config.yaml
num_hidden_layers: 12
hidden_size: 128
n_experts: 24
experts_per_token: 2
d_expert: 128
d_shared_expert: 0
hidden_act: "clamped_swiglu"
moe_layers: [0, 1, 2, 3, 4, 5, 6, 7, 8, 9, 10, 11]
router_score: "softmax"
normalize_top_k: true
routed_scale: 1.0
balance_loss: 0.00496
balance_bias: false
router_logit_norm: 1.5
init_std_router: 0.0204
lr_router: 0.00235
num_attention_heads: 4
num_key_value_heads: 1
head_dim: 32
vocab_size: 2048
norm: "rmsnorm"
norm_place: "pre"
norm_eps: 1e-05
positions: "rope"
rope_theta: 10000.0
rope_fraction: 1.0
qk_norm: false
attn_scale: 0.177
tie_word_embeddings: true
parallel_block: false
init: "normal"
init_std_qkv: 0.0342
init_std_o: 0.0
init_std_up: 0.0342
init_std_down: 0.0
optimizer: "adamw"
learning_rate: 0.00385
beta1: 0.95
beta2: 0.98
weight_decay: 0.0
lr_head: 0.0114
max_grad_norm: 2.0
warmup_steps: 526
schedule: "wsd"
decay_fraction: 0.867
decay_shape: "pow"
final_lr_fraction: 0.0
batch_tokens: 65536
max_seq_len: 512
doc_mask: false
train_tokens: 229900000
max_steps: 3508
dataset: "wikipedia_en"
Below are experts of layer 4 (counted from 0) of a mixture-of-experts language model. Rows are named router (the router's row for the expert), gate (a neuron's input weights, with its number), up (a neuron's input weights, with its number), down (a neuron's output weights, with its number) and show model dimensions 0-127. Each number is 128 + 32 x the weight over its row's rms, rounded and kept within 0 to 255. Numbers have three digits each.
Before each expert's rows: "comes after" lists some tokens at least twice as common just before its tokens as in all text; "comes before" lists some tokens at least twice as common just after its tokens as in all text. This comes from a sample of Wikipedia text that the model never trained on. Tokens count by the router's weight.

# expert 4
comes after: " |", " 19", "20", "|", "n", " in"
comes before: "|", " |", ",", "–20", ")", "ur"
router:084130095081092149118145150185112137158122143079100195182102133151118151139116112118135149139145126159155137086159198167085152123152174147166119086153212086075104146138177102124124153124150077081103102114073164114121157138155095156131128136100107117168113166068165149111107103185139134079112163121192170135142093119137144093126080105132196215132099122146126133164124124126071183166116
gate18:104154095110100100110092096103200141157105077080140160090163116071140079141113127098109086110127094117124136139076107146133103111124092036100144142137058151129105086118113152094157142109132172123093129123150114073121138192068159120063142121154119091146144131109182091052145136119194138159148141017124164138088143099159125167155089125148158121100140120106109169112118084102159124134116
up18:094204083110119099106122163129153133164154096075150149120209122097168136138129086086105175124169070135100153147090100135126122114115192087127167115110134158168148081086094135088119127095081153153145100093104180151129140194095161179105129119090133143155128177160194144102161078185100169135153133092090104102106068116117122146182152147175120110115126173087128098096121106083140128163177
down18:170084171102161163111185127067090140129106134107138028081187152097131113163105150146155138109162135148153122132108040142118087088145180167072114066142163126153107123163152122151144114104127102206095126114143143124093133160133107070087168144085130116165144087113140097099135180123130137145148149061111114099117128122074120137109110198163164088125120150129161151152123109143175178072112
gate19:148148144131082060083067102131099143201190102134152135127095111170108187145143097112155166143156123134150153170110117126102136115112175121120185133099134155146139074114119079114193096166120107074134151152093130114133143155189180153109138093127111191123129114105111166156062113146173115131171147063156120143084092119152169162168129100137062073145165166104089101118178136156077088109143
up19:167127138131141105096117123128139059093110159124181115054152099111132129139096136158159089165156109163103097104061114130110082114137114127082068145171120141082129119153126100124158171114066184089168151138139154151112191105108158103103138119183175137148160155111125151115087138115186071145166132127142127105055094127148071109146105073133149115157089065125096139120157094155161078088041
down19:095085180142093124119132152125097078161181111128110162112123151120160151163135104134131131074096128181110140057147159081119093063144109123152126111076151058150148122157098153176157128080138102147134131135157195166192210178136125141111130174154131128132141150117142162129180137177126112116130153102100132145109246112134062152151125095131158166129152127084149138114119143087084146097190
gate20:117139094132111168092126122070115146123145130124129116122135090100168154102120077117152173098112105134181126106138112146103165101184118138137121142043136107084224115122156181169165124140173129131125080076133162169166185160175160169077102079162143175129130089144102127123125111083154163139108145164156123144093159150142089133120169151187118074074124135126161093055167161096085106067149
up20:103132105104161161129142176103162174104110102107150099111080106118104137113109140116116166161169125171145161170110136116146139115125132106123115137123081172159143084073121117169198184125178167128203116110122179101111141122127184200116153090159117206111131176151123144128189079082067101141127167125104146134132129127082105183158133126166041139137160153142179120121116095098089087058127
down20:150175143083135129113122088142110111105159081156077143091124131103151091119168112095142112084131134146084150174161106150182125119173106153159158161082164162153137157116088125121140091142177116109077070127079109144137119099115166116197074170124141117119170079120107116135180143114091159161071074115120117173213200112082130144128168139146171149168161200143116145074086126090133145176144
gate21:136135178164139133133140124174119093149146192104121087155109135065154145140140120039130119163178071080177164143123120113171107123100081148099100140121105132146155156067113114119127106150134163119114173167147158140146149124123175140139209070158114096100046176155126176159123087115154199131114138159132095096084071097156076164153115134109116126146102117117144097183184153131190109128160
up21:133145167195161083113133178132120097133122179084126100199121135109089142103179091118139155179185101083129124112167147084150105159146069146149083119218142097139133157058119097067107121140170125074084166150180155079162148099134131137139151069147089115129078147158134171173073102089185175142139122149145086093108107100124095152124112109124144092152113107169104142130140156142139114133168
down21:105157124060113128205134085104121148115112130133122164140163126178138092118106193147118125102096110123125129194135128103124132131161169139118067069096100130130131135174099104113129100174135143062161092113075114146129103140182087132146114160108058142129153135162139126110125107158101168152104139141203077052148126161096138190142109135085161107161191173102096114073141105155114210080152
gate22:120120100190182156106137132132136211120133149098120090065130069087128077130089081134122079126134114171102126089126110131083151153189151087166144150135130057132169070162104160163116159165096134085120112221050154135081152119147150109075078076163132129156167182184138125101143117143141108118150129091107116109145123114155077119129131104134136103166138142138143160181119121118167169144087
up22:145127126182124180088148136152130167140142139140075143038122109123150148155127065114104127111100105113122092113125083125156156139140156120152159103145126077167079059155103151110082133177132139076100088181082144137172113138109148172094114128153145095153150161156043145076152130120171190100091132161124086177151107125055042133137122166089112112104102173172110135165171136154122146161128
down22:121129180105109113090119161128100103203166102180098097102153157135174128122122125112129140107093118164090149139162189189057155130140094153162146161130146137128077162161108149130102108015136157078131041090080122121166166121105131206128098131141104080147078182142110118132110158094096123138130146101117180127128151139125086149178123140159061139139122167156176145119087153149104127152142
gate23:100059092165150095067130106131177104076124120094069086086155128090122121093179086107155126114162141127149144135108136140131090104140091115126167123067127149076109176120125203172089077184146146097091142091174142152124095104089118089157159151158164066112122095174039102101099145091104123106124155144086112185141103090100110145170149158122184120116130134074102107099126116085130127130161
up23:103133106134095124116137107101133125100127095145056132107082149163182169115214071125134151076095135114177127120140086135167171159187154108139115122107100144103143136085164111137142093194114102066162079093161146119148093135097098162170127138139105131119140113150054058109107110090179166130086183143108113197107131125117115091130117114138131162136151096078112078035103131138087112124174
down23:128106124096188150166148119116114154169128148161157171158124200171163122135108140053105124134097134139129119122139135180115197112067164159130140104142082119066155079145091119137158141133172147093124186180143107071178173074138135109154129155187086129143119137104101189151136154086089123164129084180176078144123117102137062157123086102100115186109149152135123138088126123140178090133184
gate24:094154169152164134099175122125134122189169168111074144156109179112139209101113101099105121154180144073157180196126164090141085086090112142081140163125136102077158138095159210123101133129081138152164162089143163132092104126115125135134102129154178105137130126193163136120153093126169169113090146065129078151109084139108164148135099126096153174162151153053107104171114136146166106140146
up24:148176125095222127142154097153220124143171172140091141125126200108129170157069124166167137144106120104138143162123132122140099101068103116089132126134096129129117117134185158087099148122089139159167168090149169186086112115092153103142124099154145180127107161138144138138150103129170170129130129165133094153136061136117058159177106176112099125141133169068065145190091143125131086101086
down24:134145102118128162183112097142119153106139096182138161091122113137126130111125102106069145092120142090134100159184111127072068140145113146126111167114138159143115139170099138116132122180100192121106158126162127144153166037161085141085106136094136178164154079178111168047164153118156090184071161061158113122183152124143115116202130162129124114159189090190158124102125157164116111108120
gate25:153121145127114160051142165152127162163128121134111118109152145180156151122170094123083204142179130138140129114121141158089151136191126205106158135122147145165135181083086120104125153097163114083083108153117155137117110132157124199055106120175143175113110136158040143121047067085131127157155126128168118120134151082154155122152181126164116144100157147103092142156076149164119152147192
up25:133075123083125158101180163116147133103136186121131098102180141152110067124114097132079082109182154140054146028153087077092138127198090112120108108151129134143126151120114140123158225058131182161093095102149102158129107084176117136099118133168153168114112145120113129129151076151118090124168102140116146169102110113105099135103171127193127114100168123087117113172114064139126127112117
down25:139080124103046213145073144091146166148126134108150150095130082127162191099143155141141120108158153161074116110129183096057159147178126158200109157084138093164156145173118088102127065105129120086128153105115113113142101125130110075119103083171150138168126104113122152080153068117108077099168128155123153069150148139136104079151113125105118134138188127106134109076054140168121134108144

# expert 13
comes after: " |", " (", " ", ";", "-", "|"
comes before: " |", ",", ".", ";", "–", "/"
router:083088095165118124149139064150122160125151097139179111164091132208152142141146128095100123123164136071116064129114129108110146150150134088120080159123110094123110093173168073117139096145078187143152139163157185118116072128192061079108150114062109127081144082180100180103137179107105124185072097109163113170148125124166137119115104116125137178143174164169103167110157095147152135121137
gate18:088112126168169124093136142169156158118147157026055110062128103106109170120101114147132088102154142087106146080188085061185118118164128135096121157150096135086148105151105164142122115071139096118103117136136080106149127115125114116048162100146136119150071183071144108168122109140129096173143132137147082148085073108131119158166144098105160133070123093105106070132134149137085061113131
up18:129171109114185154136161120077130147133142144095066151133146145110179123095111114159085085138145158062073099092172085106145114159090102130098128091153126123151156149124092152197075124066086099083141106145115132126114084136131150080113123082128121148154137211055159076157134112169111105132128095159139133082096066131137127162161161094075139135096134111192093144170140167127162052126132
down18:138117167127106129110117186187156058125128196143154187145091104181164130119092145134120139094120118114182134156173128070125096144113157065171093130163076132108121075145120106074194218099088076174171132146104101165045155097160130114125126154186139200124144156149107139125169127131083110127119127091147114178128128113136149137160086132102136098110147137075096128094130158152104144128135
gate19:171171145102166137034126104117143135174157119127128162166097094166152132192174112132156146139108092115103132125176163147123164141145129159108155129150128116114176118148152137157188117153121177105107147081115072139116127143088190156148136147117110088164152211129150134117114122159124121095144111089119117169082079169193119167162131077124044098151123142080137072101052129153070124075116
up19:221117087130127177077098102126098101140172096125114174206113096126150132172164119086198149133065109076144136133142157168100133131155178146094136126093106120133156075113180116115159101164110168114104118088069123135108132150124179123191102110119100072133137159142137151099105116116105162066124118120072149137093071147179114105152138122171075083120151150076135101152112125147096057116112
down19:081150125061184176091104127130139112094160140130114165129149147159151135108150118148126138204172141130136108081134162101105087148158146168194097127128156120092173119155147169204165104084141102097129123101153136150238098094166144129090096088117086102186147178178063132077130114133139102063088103160132110159096122105115163082084144128119105131091128113137102127107130151104160105140068
gate20:153174108161120180159143142120088116139129178133086196087100115143116148099100162165145142080148145119111091092134150176131108124145110218139160109159185176179126152056170137146100089136132123084078156080138085113187117159104129075147061097136136139143094132091146110114107103085076051159161098100122092116071148147135101129167112115175111136064069116118147122140136099163108129114151
up20:106152073155108107105090117133096079118098157140148228124126106146126160084100165127131101088144156110149140147119157106107092143098100165096136099164139156090083183119130123136117151142068164161066161138137145120211113159136101089095098156168202127125091141147102084120089135116094144131115121116143106088094095161138142074140137081153135135082142099074080162081108073192174090116192
down20:125107115063147162112157141090128132100081139130098149168116143098183184108131147066114127077122103120171127082137121211150131187122066162150137139140144155144062169115152099157155185156185069063110115116146102117111123147068152146131070114178136142132106170142112130054085154103104185091168125151169143100138128130106134140153153170165145079102107138114119155128097123153176101108195
gate21:139122117154124121186143131123108172139114128122108108101036117124105123161076142175078147133174144178109123141143115137162199101062179127144034111081094096142099143158122125124149124107112142111134119065165144092125114132106159152120134175120103153095135189075106135113171038076124124161176108108142153114141159126126177108083054182140105144077103134126130144119060126129118096179122
up21:109186152141104142087160137135078126182150151098140152087152133108140109182050144091124132148135149149097158127092172107103112171081091176155163142074088097157118146138150163078108143182158145119101066133124077101070079185066157166143114149140142120137131174131107136120116089091161180085123121096107170137123088105102148107155162142113113092037044107150112134133153117127083130168138
down21:171158122103152202149130157119175137164093159092159156132040099155127118112099082178161119178098106124111094103174146144130102157126145220101171162071131117117080160073073118141132115201170142099094135103112131109093157116116147091108127117056124129101141157102103104121034083118155146098118122101043119102107098167127128122138118142110115156155125180129142130136110081137136123081126
gate22:159098112071117140148142190066122119129174175094140127103083111033120125141151113122132166158092070090181139177139072177184162146110099120110203073131147188100108136090131173153061100154153122129114107099143105122165134207099137172110086091138094127078134167177100120146112119161138129143048153176104169112085123124127090143140106145110094131136122117136134131118132174120146136147146
up22:123101097144154111097109211061143092132173177139122136171142150065153182120194099063154150123105089126163113132096126149161118103144158146110177056146161110108116116119120174151071097090147100160090078140180091104113133180094118137127144135138074104130124155142164118152142107090136084200095111114134088132104101197115087103113141100119110133166087115139085122114174170145161151202106
down22:091183141166089141180123182122112169162174134127159139167160128104145084145138135163122117152118131104123141071115149153136110100126096127127086152177145136108105103154141165053155121115137072082124105043093141099102077124159091207070141149093157147134137097116093126100128139152112159066115104142138147155065105043131128142088151084093101135193142063135106106169116126162155191139111
gate23:124141166148182124114165102102132103109160106129095139109186105118140134144085138160200095116130117140139139125163154159175165087139114150063160144114146141112084131105162113191040144128124176178072149068190105134156103133160172160152179176118172120096133148158137094039131087064125107110124169111126153158153163109126138065146186103139106154119135176176116158160167122120124133169154
up23:176154155127142092127099131110194079083168150120078170129147130156159139152133164166230109103140172075109133094148119125150136145117131096161090176147156128103096133127170112181107177150114139138123175102145124098127096144142169129155120205124160173141189132113067092094168103101120063045065124071126137168102120120091159149107139115101140125151098096143131147178146125121120083179160
down23:104140135127158188089152117085144162174107148134141114146136145163182106152096088104136161106092137071085106106091124145080163111170132164100106192097114133123119140155109090181125112133073140074093087139111153113170172099103103173104160108096143121074124133119133119131119191127126168121077077172159175166136174086127124170076157178157107141094127168161135122166115151176151129244120
gate24:165189140143150111125077178148146113138120078145105102063174059105100138131108152084130077085098095158146157132100085107143100165150118153129133170123167156094134109129099157164110164141109086109141118165050111147186137123074159109110212097197105136120071169065154116120140134130110103154113153182137126152110134119165115140127203160068110168164124118128188130175151140130086097122115
up24:123150134100114157100100108089092096147155109088100088121117115109150144120145136054113148188118142067109090146137044121170036144124072169124127105110167169112160116114079172168124072106096058099129137196150108134192115156089123090164155100154094106183118147095184120152098102098107114171178120118127128128115071151125138112168139116105116134124116097120146076138120064096168086107115
down24:138107222121122152131170076136165131158164163103151111076137099140117097155089160123109149188130120173139126144094115115160137166144068092144157117129116097127117177161148052088068144115103117103104159134126117080075160186113102070156161121099160107169149161098160142072103131133129145096176115059135196157137178153151172118062104150128121137116143122094119133170078113124075120186149
gate25:130121103160141155072092154121048099142147152125113148126125109086096133106110188119176113112073115154109156127099105117116126163181132189116183109137145113145119036148104125123113154149188104108140108154172142156119081126112137193111118079138093128064096182121106140125122140124129119161175127133114106127124108066078099111183121104102126205049075168166139136201110149108089098097166
up25:135125120140181133108179096114122094131153108127082171155194061038139203161117133104155099076107137119120054105129090130117122106147168146122128167158178091115081154161142091178107109100142136107177124144142133080150131167125141149095119120136115151106127075115096155115152106086130103117157122103118156085099115130099159142134123050121117161081024212131117150162080117111136118126084
down25:124109140085127127132096166126072117124125113104087133123109159057123040118169141149141191120132167144166145086140162151105124063181134130162123144100127140188110078161110175132094173092171098155114100093149148105113119122120134157133098190101059154100085114086135178152094160116082141126124051107087102164081180123178116175129122098176145063108155142097104088167147134163131149121105

# expert 0
comes after: " 19", " ", ".", " 18", " (19", "–"
comes before: " |", ")", ".", "%", ",", "°"
router:051162145113136141114167091131086127115103139179102121091082115126113155171098120103177127112137131124109047058122074169094169122152095086168141086113112077072081114131149147119112125056100115103132094093092072129107155143175160136123169108136163143123134107156124153123167123132140150138139079155169128104176187174118191110114102117163127185206160171168132142102096156086160150120093
gate18:140137166188080107098089150158134105130161152067124132160155128113088161132138138101176081231120114109151135171106173116125168127091160102049175126087152177122117075135124155104112135132145116050122132133095112152074205165105176092084146119144124130134131119138172152153065091110131105082094115128126103094109145160095104111159144103118127151108099190105073092147128108117086079172156
up18:134111126111068132152105175175166109162191115133159144161137147165095187143179138171157131171140086062164150157130159161119102147115052151088149172107141178147149074128113111120122104118105145139152169186163134155119107151085146116098156170107089164142149160152129122123107174138154129102091107137090104138129117115088129085145173134126124178123071187099085144190150156145067030148167
down18:148110192206160139113080081125127097106079081083115133146035125130149151151109223122089082107156195151184142144150133134115103120125138116104090148093091102086137094128121165128095152108117122117142131150142174129125157127121107033079134175123131094099148137104101154146140151067106111103158107098088110157092145133137160123129106175165115155089072090145102185110134070084146130102106
gate19:100098135160127118124094108170168145123124111121045131076152135162122126070111131127115095089092108102216121143078150085096125111129123117157158116087127154127131104162135067176137106109175122119133133110200109100137140099142171230142133183141133128112151090157119150149150166105102135107069086142155084177138131137138112084166157111080146088108165096133143141102149101157066131235114
up19:156119086095119116147146140082100161109132139133191158178123115085163168152099121200091178162165120100123104111112088150139153203077081160112074123165123174176139143109109130068144146142077166115142104148119179162072083176120122091107109078139180175115176156055085120148106127145121087121120179141121168111097153144148097136096138083151142155136060133117127105117127156124155094059132
down19:079130173145132082127090089103131148145172093148123153110132120109115082065103148177114134111133056139117107087140165160146173133139128133109101079112107122142132142161129145095153113123127136151190099125169119100198126129050128103134118156084085159152124145125138096095093153148137090160090116145154121078141072138200113117180091119138106099109202069163167059117192099128070181083089
gate20:181114137080171168120055110165122114130197153140134122137185172148127176100078116203085104126130127117152177163168156177222115118142070154095118042127136153182116179113171082119111190173154124098097113097139082098153119100150109100130084140124105168153126161107098144144152164114113133116105121093088110104113103120125117159185177140088104154107082110153156142120147106127110147104141
up20:147122167152183109130067144167124116096153155131103152167151186154096166128044111185144117127149102104123168159171151124165108209122145141043136155087171079121088153142118106097112172141127146143122080107104152163114092125118092126138086080203144139116102151131098067168171177206084182115126126070132147128134116106111113111139108138141097114108113104183095128115082117130155118081152
down20:119126086152150156116143160092114125147107086165121117129172062080094165118099140146124165179135112193137176107190135130110194129089169182097161096122103122172138066107121112093136142130157161182097130131079124145078184148137073182171146099187103145099077102125170110085170138135115153177159144096120162067123100138134149097130143131145162134151118079060143135086152172112128154136193
gate21:107184117164156165188215162147154134138151123124086139095131123069135091098153152143184152063152079113098066107145097160170189075102148166073143110110124158122153161139175162130126070125085152109115085150109131155122154178200123152126160174119103082111123120119088149072134181132155119150151135152124117089128094160147151096165079138120129114122076103119109119133072124114136206101147
up21:118181070166151135114134163135144129165143151147143153105167085101114163150181185091148118074128155126107079111184110119184176128060150148147136129081162128126129067139134148144094093103086159093119142128098140137122124238189146207156133123132103111061167170115121168085111158120149181135113149151160106110091133154145123120140111132056116103120117114140130172097050154149126163139167
down21:157105130151100084118114094107107119138126163146130095131153146147102077185102125181112103113115120101144122142113152159122130122063154157108138116039137129138116173115079099161143150150060106128117119140058205103069072077173179114084113184111166146148125093092133115129113110122137170120162142157130047095116167194141160126066144133114097136127170145081112183073084141115142187128112
gate22:125115139146094059131082128136121128165108137104137169208101145086148098141095127089102164130154104123144130119061113125092226175115166098074150106123169163121094135133172120177174182158166135121140103160169142128144141157059151195107145065113184111071075176076146119139137145136122083086092118076135109165137139110115134124144089133130128148147155204165127118133157108092121116090156
up22:109117149179106082157138105126165100121118126158116146222151211061099163120130057182116157128122146126152144115072127156098224135159205116098108084135184109081103147130162123134144106119131141193161111130119176169130132136116167194104156096097159153063061146142106134124112134090076103104152149091128136179133121086143150163175089140152138145137129146134132122108123163106150132143125
down22:192123115128098129132115160095093142142118195138179155097124123096078090161079099085107158067116143211158117108111153050137068086114153144213140147084115098071142132171191143118109090136126139133152121136110077112142167090101167097130129078161135077118129130102167148163123189127051129096150112109162101106138106159135166146103112121156120137210127150139159121152141111127153124086157
gate23:153102118154099100069105155170092151198140165128137082074116069114149157109153096125112111115190141100198169090146125171134115138119138127168124113153133155098091105073163120173130162116120150135095173152160111116169161126207127128091156038155083074124079224095179129092118123062109154094145135116142145111125164089125083115121166116118136118151164140153141147094124111119085162150113
up23:175091088143136126130056159134123118136204107087120084095116169158122132153180086153158075106153120065151164119142104199155081142129080149123171154175127107137099128088124166165075189151143088098131169152075124130123144056150168147112157078189167124147082177142152117101121145068155138144136112080147138131108103078100072141164180132108156114144154131125150128129139081138088171142134
down23:149123094106116080091149164095182126139133083124117088169092162128140124133061160079116084101141097187136102148150146120117103144138166073131117110140123159099113161101140116130182126058196141129160129120086108118151120135154134094090111227133131124126120048081098144123159117068099121139092156122138157120160137193079184148067065160137178103169094143115147144070123171146102094149137
gate24:100122130128131102164101122130109120138134151071097116126119132091145101143108125084116160106151132183075117087153131150141118162089125095069168153137079129156120153125156159127158095105101160106060115144140072129137135138074120194143158077111074062151102071075149145143116151118137074160136128066144158127130139130180122132129139068130140194126103100154181073151136058058156228126122
up24:128134144087053160184106130082098136134127167116107127171136185151232139133110123103121122149133119119101123120133143128143090068121105143086222146137083205169116080100106145158139092110179124101081128157197085149172121180100090118155135147093072120108094108107154144205161189144112101148112104134121121184124111183115142159140140133131139177106092161163112148140108121133163133136160
down24:143103092098092115105130166151140114154165162188144148176134195114124157164080151123199165091099089135112102159132101115073103062120132096131132199107123164118201172153162124149169087147119113136116121109101157125118179060121151085168103127172182140144110128084144134126114151159136130142128135183128114185110120177129056127141145117184124135171098191165186174137089126148155161171125
gate25:160067131150176113140137095178117133139124135103130143163141168067146139143148088059135211167208113104142135190167173129186145140162115081102112127156076107133169068104104129135113088158105180103117164105100162136148118123144123141140055103167114071109111187144109150089154154133132114114137096097111143075099113165106106136140090143129086101117190177145093118110125086136132057157174
up25:142109197161169106159142122166086153089123156124085129178157163108115096097200130137115156139225084106147160198145133115146169129196139106086135088157114135116126155136144119114100103158174146114111150108147131096117126065127081122157140118113151077083134145195133120059122169110086149131146121103089094059125133144133130062140119165140063107134195118153160142125099164183163101153140
down25:086098168118095105107139097112090131138158135160142165189195085137142119132097110105109154084145143163137136212098183092130092199147097097071127143137111100110145141096073111133128117126156099148186118058080137110161094126146050113153139145130179128118104121120172157109164161136167115111139192148118125105081140102150145134185121117080114110066118165186197109081158087117141093122101

# expert 21
comes after: "\n", ".", " |", ")", "==", "==="
comes before: "-", "|", "\n", "==", "The", "==="
router:147120138088159070158172126148153118101142114168092122099104138174163130121118117147154163099091132201167119155127143121170126130188087114090127140088144185183157130078140111072125151147120167156100094147100097060099192142119149135098145156180091071120132093095172133051148109103073141118150196148113158156146080144106077117154164128125163125092064115156078097183164157122160140138136
gate18:156138164111154158145127085118120068146147118137108139142213022091138158162138144136162093122161138090111062118125112090131147168170238170180099166148124144081113150133121061123163126135091131108082179141125083102136166111148122096108098110133080124140142074126090144122144110116114119138100131136145119103119180074128064125070088140119139151129121105103096147115108094065163077149100
up18:091037132136094111129130104160168146164169108126125139125177133142102144123171137098112071111160176145124144056059141111195123117055096098126123109143134048058102113173127160120154105152139119149109138158130134142160126177178152142072092110100129141154117135150166114158090156113159190191087142139139131203160133108176146153064085132102143082103170107112137136130192107118124140125121
down18:155125127160143135148120119161139109148135104145122076118134150186126098089069127057152174166071136052191098157100148123135122097114090212134156180117144103122219097143140135076151116136065185145146120123138162115140092106131079148132102108101172154129144122105109191103154061126111167092070167162108080159137122150154101116124148112064077103123133155179133126133126186103119125131107
gate19:122113158160136080103125151169152133186105126167050081108111084094115139102125171125157127133102160141118145076106117192119129138113155115093128142147118159113063099137084126128154088171125102103127121126163078137174088082076134154154105123153078087086127123150123139084096160149145138151055152127087072134146153098187121063156054119103101136124137115040138150074084170132148080079122
up19:160149180162113120105099075117189109116146144144076114154049103059131123144104161146183127116149151123113101122143176144129113119097114143106164120139120120155076192185104128092142135188122124121078127123168063133163060055138104159149156149159076133149124107131125075052106163110101090127099132132096146098105197123134099088142075137119141118138112075090136151104083139082133143069088
down19:156163104128177109120140091199146092090131101145158174125093145149100150107076128134090115087111115097113119098108140138136120165116132030108117128184132128095128092153124133129083156151164135139146150112105117101063110076130100168156115169177121104133119173164124155121029112176051097097190138082100148112101120105085163131147094079132139070169116129136124131151077172131153075160072
gate20:121125115126136159150168158148109128119107124180158182148104126118082156169171140135104136134126144104124206143093130125207137088081082141146122103141095116086130128190131153149078073093097098127127080133074166114117091134069122105178188204174143178091100131153105125155147130108127112155112137133121132164144093131166100123115145114108121154107158149131173148103017121190178137148206
up20:120163091092091105069144161092139161135121146171079149150108130137134112158088136193138143079175091131110094142124134140189127114143067091121092106122111112102164168165133150191117123147165065117099119171104178120110159153111140093107115155168152150085170140143046175152142136137134107095111105090138138149139101082118064162095115063137145161163108158112150075072103099187133157042139
down20:108105137171204139097116086150122107122112114157164159143103120189048126149100227104136183126099131083133104147148061171139123122163096144135130126091088180129084109117059140151092126088104167127118117155112129101142093142103214125136142164153181152172158088145122105076136101121134168112114124093121118093179119151126171144139119127182143118148151186126089177124116200154154082099123
gate21:129108116136099120129182145181125096160084095114149200146113102095163156155127160075069099112127083097069166152130129103125199123182089124119154015136118126132085099074187112096139135151082068150123123119164148156175116130105112135122112127152203153135107170116123106116112117159083116173096174153150079156147175127145131068081156102110135140106099129144139152066121123093122151152168
up21:138133094103125179102132165119109034132129133115124165132097090108138184135134145105128072120154147086083112121191109120132111111188190091096193090152111114156101187112207097159091153157123139141124179160176156155114139110126113150124144074115186155187156178124112104108162110193096124154099147124136105122110141118129140133123063106113184109069058088129131193126130118089132157148116
down21:175108121184153109169086146150174125148106100051131171111108097136129144142141121106129105044106145155105100165151142101111144082171097063140121081132122111139127092070110108171101150138138158156167183084092146024141115129087117064145090148168174157113168153122153126139112083138108099067096160123144127170149148088120175128119130133121155112144092148156074175080117150134095128195157
gate22:101136145174165119154178165175150145128137172172044136147109174049157071064112035142138141152148129131099142157138139138120113113112123137123144066123180101131155091084139176128120167136125183138133127128177134102154079097189121103072095092143174145093147197169147110122100127122162127115152119148127113122140118157120168112083119090153171113155192168132084095158155094163153153128175
up22:109096189143151105167127158150147176142136121135043124125144170077147060079097052124134140157118135118122100168162136198127121108121091093188150082103153130122152082169126162138070125120173163143181166139199142107178085099171108100066112144119153172108197135113114107182084135142194115118129099136121090115117124127120142127110149108099119121130156173118076121172120078185130121133141
down22:119121103130099108170134112124109155111163091184121125039112060096153091111121120128103156101078100131197109130087164087113097159123177161118123169070141120134151144075139074104185168119142065185096110086112094119116100090072151150153155110138108133108098086088177148132139161134168149118128151146170178097186175112131157194154126108124176165157150127172137136073114119091115180158121
gate23:152170144138177103112082167106127141147076169165089151136126150141157121078073135137130129161120153132120109122120099145119126146049107201156082132105093037188136136138145161137150131123108118085191146139147123114163116127088104082151145128158110147121094178113156131187149138128180167077149150062240093131093123089162132127079074111105129093164150162097129126149154125156135135170169
up23:187122190105103139137148173152114104179107147163113127151178131118167152111061053080170085195146183130133157088147129158166122163102097137134133180097102042155149105120190110153100109107130169080190164106161099153083090101110146124163132181111093164115055125174123107170159099114172169094131100136187114146095137138149130125129098124088121129149124141129145133157113109072139150155124
down23:141149124179131082098184129131155133074178084147118155058111076129097088099196114121083143110088133099134114053151102135118181087153115106131121072139132151130146210068149135135125138114138111120151065118112122079129183130056123104111114173134171138092129163151087170134185132140137101126165161049113073121133171139131147164126157133109153088150058154175108096117145114149109148113115
gate24:016111172180118143148148158097144157156129119114115094134159101169128088111113089116098098148150177179085182059115126136131119133113123161131173137115119172117114105131155186129112178055116127164118101157182131127154115126132092102107111127155150103156105117115169118187074080157208148184146180119148146136100118151227143136150097144091158111114129096064106089127153102110136124114105
up24:082109125081140134175110119105177102127131109097129112126125115182169099140117120105115095156120170170102154141089194168124130112171094141134249114090096101100125158135154183102101095094065108144201102154179133154115100158145116119095142151131135113089131107125202139184120095132183093174148159113114126154132065131174181137161102138121125129107041103095127107123082126104087142154136
down24:113076142139070100150154104074138199102196100128118155124150146075162101087148143132103172043099143144113168167181128126088153074167068115148095159149138094126194144105131129136143138148169112138142083116103103122098100122083164119085126170119085099116161113105115128105124126098141089205151144164172154072153155117101156143112129166134142083110094116126110080144103171101173145213151
gate25:085150138132094167129082184092118167088114142082101120153127124091143130128171125148059100144146158110092173102122133133040118116162158108167178102090093124131144113132128088134171116143095124143123088099130162128176130126071128126145194159120107087151063138187069102145095106094092076141109130137157129148058147140144078149168079163058116167166168070099118065112106120096132142148098
up25:104175148131108191103097149068104135078167119084149128184160112095152127153163108119054138123133199117065145119154156084104155134137177152166135128113112124177128140142094088125149081131067089141151130106121145107115100108096143118081154150135100112191106135130060077138112120109106047159144136202159110110120173170147066128152106151060102182140144079135126138082091156095144111148120
down25:105145127043131145069113104146076193060133128115170096159153114100149133109134099150134085141149138112073136133169127121113123128170112081117100102125114126173172152119111100110117172136156122159161054108135064091081103101160087157125174158088132091134151124157091153134187101145081096150117104098160132173131122222140170106066102126090137152086086087168109116148145076105111152176156